{"n_layer": 10, "experts_per_token": 6, "activation": "squared_relu", "moe_layers": [0, 1, 2, 3, 4, 5, 6, 7, 8, 9], "router_score": "sigmoid", "balance_bias": false, "init_std_router": 0.0079, "norm": "rmsnorm", "norm_eps": 1e-06, "tie_embeddings": false, "optimizer": "muon_variant", "lr": 0.00187, "seq_len": 1536}
Below are experts of layer 2 (counted from 0) of a mixture-of-experts language model. Rows are named router (the router's row for the expert), up (a neuron's input weights, with its number) and show model dimensions 0-127. Each number is 128 + 32 x the weight over its row's rms, rounded and kept within 0 to 255. Numbers have three digits each.
After each expert's rows: a language model's description of what the expert responds to. This comes from a sample of Wikipedia text that the model never trained on.

# expert 51
router:145133147131104125123144081147094141086074122140027102123131190125170139137116134120140120146165176093157130158056187078146174098125155165139133125162096140121160192115129148183135116120093159201073171128105123136098126157157112096125172090099124057143137125113171122098179121085172173127147113156161137197098146079128054159115118114124130104075132149101181175149136139127166121152142
up0:112152191098090123123115157125078124096129101159152157137128116112119144180139189160180126166133181155077115183125078142127109120117108141129139120155143116112091167123060119109094123069082109141100195126145134085153146161141159079101076137158165073125132090128137140123095118135147117089105118115108183201134104135083181088129137093150218135183109177172132119156140168204095139144074
What it handles: Word pieces an, k, z inside words and foreign names, e.g. lo-an, app-an-ages, Ber-k-eley, plus bytes of accented letters.

# expert 37
router:181163113161127106084160095182097128053155069075112123100146153139151164143088151120139159047179140075112070141131100119140112165115145090098101138098105075131127148108156178126144141121074138063123115086131130134149105110131166105142133113188116116134088086046151117125077163136139114103123070151121077107119095077134107145139104130150136195106108115144198158200112120137136123146185
up1:220097080129139101143118046140099127117113125146117123131136150113074151151124132080115155088055121104102135085131105158158161103168090137080118143170091149190098043054124088148161129099099102148114156129167130127100067164086114152146101109158146163101087149139132094114154121128143167132084168114082133128135106109124118161179127154111144186076103168124045167184132122128118147118166
What it handles: Word-initial c, n or g pieces, upper or lowercase, like n-ominees, n-uclear, C-up, G-unther, c-ourage.

# expert 35
router:174151124158165083135152102133132099096181120099148083128153138138086096193115085162158144143153144152134128148168108094161096084127115188115128080099179110163139111078136179070190169182113169182103171144097154151123086072104098172160121143140119086118116127143154180188198124155179098134131121103141110188115113110076083154131153152176157117121153086131116103156177097142174110166136
up12:145116122111140117106155178088130190122185133087173118109202132091129135165140170138162072166187088119053108126140100114154155077180122147076116146152152096085128132217067162161107131161137120131120137082119122119063136132152132083145126106096111128107092173113170139175098144196101089086097122129117143181067133107118130145167146105119183077137132169144117149165104157169127105166130
What it handles: Suffixes forming adjectives or nationalities and possessive 's, such as Christ(ian), Class(ic), person(al)ly, Quebec('s), plus words like American, National.

# expert 53
router:155113160116129108100129095119104132103126133153074053167125119120169156183068180119100096155168151123134125156136091098124083109109144144118188076095186126075089161183153117113159072096164158091190127134168162130170082125095122123115148114137132137101126126164133133149078167158203107083162153106041075181131126114126128108143142138181096131138118084106108148087135153146142065131188
up1:094153183046102113106090120079119137076134162133104158082122104095146176140075140145106129101076159169132137138151130045124126107170160176112138118115132145129107177127117095181143166132133116130119109141152082080127115121115089061140110126112120128167100108160132116202091162143175095154110090090086089092141106192106058123122167112113127159153142049123139094086113185106155078158160
What it handles: The piece i inside names and words, often near non-English accented characters, plus table pipes and opening brackets, such as Marath(i), Sc(i)entific.

# expert 48
router:150129101103116133153164117148127150169123126101134124116129127139165101053151102152146108110155114155144062152073129167147111077150127105066124113172132160107172106132123118105168122118093080099120110123146044074152106146134119142089087064153140074142148160111076142165082136164153188099095084123124079167055127119167082121152110200199076134066136121097155136122121142123116174109190
up0:164097115123125137170173092111131042164179145116099162127155121153117116109181101118131107215143174116228100103113138157160144136182099129082122104167143101112118103135108137114188121163121110073080124143168098120096175152154069122107162151169140089150143109115157200189077124151085111094142137117131155170122119069081144141115132137145129113165179169100093161110100114148123087138173
What it handles: Word-internal pieces it, ent, et, an ending or continuing words, as in Dunkelheit, quit, different, Talent, Los Angeles.

# expert 18
router:168098148118042148091124108118098135094116104111127112093067073098060115186089147144152120120169141104181198164115096111141096121203150147086105133109126104104165109139145141117148150107155110074124109109171115163145165101150171100139157113095122109125098062114157121110179171141142152151157069141149165123077151070132111204157110150120121119175087131103212138150077095136131123090134
up1:160041181118124142127097166064099141079171132116180153139176137117085178095098076149131121126095135157128127076109090132152091174102150150110088126125104155189182105075085116143146184190176157120136163124108133104162146134162158101171183136117167070107087079110113055131152109167124092155126121095099149087066111110151165137126085179105121123132091136132099145134154122135128167123171
What it handles: Word-initial d, D, r, R pieces and prefixes like re, res, dis, rec, most strongly d in "died" in death sections.

# expert 33
router:138171131129173122108135124139080141122124109124093142122085130137171123131110129141108131092117186096121091128074084104118174135176132113136103194131101115083095095152130137137196185067128164142177163154127078099125166146109156122120109133121168111123079192095224154116115121117208042140131069107134153103077097144122079177123164116146180106091057130124156108146116112103147139121179
up1:154091122124131132107089120149100155131150068155144070143133096173135133135113115130096155088099207123163175125142172094174161149136057150128184140137133118140096180094126079184124136204155117185151117124094100067182160142111177099087105092162087097200122095094121089115150153092128115113137087124117123129137141079110077068159195127072109161118127117091147139095134149162121117133179
What it handles: Short consonant word pieces such as p, n, j, ff, sp, kn, often inside foreign place names like Cluj, Reykjavík, or No.

# expert 12
router:146179148115126138146133118159107109131131097115092135094051190169138141137127116144050143095141135093092073169093103075165063143129123105164151143154140094158097141158155110076099139154161119148065109109136156099121146151140164212110092152129113078105080110028095120120137103111151154083120112127119116168083106143215125155137127155129164131087125132072156141113069149118101150115186
up0:157121128125136100136104092212148122143137189169127171146067126159169111093151089138119100145108089076067125121107186084199102116181125163129113083078118101110073122118115130157119079158130129139132146096123113170085162159194111120083089162113093126117128163087109063129123095114136133142082097174188167190162063125132135121158172121154141142200141125153117163084111149085132115141144
What it handles: Word-piece x (Linux, intoxicated, approximately) and prefixes like ex, sub, sy, acc, rans, plus signs in tables and code-like text.

# expert 8
router:164095184124130070129154127132123143165103111122065063114146143120123125139078111123216200108153211124151152171172105096102115085129105096150121139122172133113113138128095137065132108121152129090091110129096093137103151104141119144143118121101169092110169072088101148146189141145070173131100134150130144144144141106106051124154125123142067181145170117181159152102100086056113141087179
up0:136176117107088179152168126137115172163087146112094085117107185138142121107122137099106124131146143181101176099115102121176121150118148091148079107075113130129133102110132100095180158096134133094068126157138126029125131192191200131061118160098182114121100139142113091129183105079126117127111136131151129114146069128072090138143193042091077156106151123134139089096146084107116154134127
What it handles: Inner word pieces, mostly in and al and their plurals, as in Females, Minneapolis, Natural, financial.

# expert 58
router:145141165170161185052081128127106159142116136134137122084139148080137183141124116114117194079113088116175104144136032095124073127166182128079135133142188118151113092099132130106139152165132109153167098114186167169160156127122124131145149173108118083149152120116125105136161213153089166083200145182084107099112074149110128139176145130141172167109122116092155105127146117091115116181140
up0:190131127168115131148141143084071128125154221182119191106138098103117147144197087155093121142130164173142139120028110167164110145142179146089073112140184137135144130116113139049176113140146174124163107156154194079152135110119151136143127130062121151086129123121181105130121145106131112144137134137122137143110101150096152128134189108167162114109171152129088089139058102109160065145122
What it handles: Syllables ending in s such as -es, -is, -os, -us, often plurals or word-final in names, as in blues, mucopolysaccharides, proposed.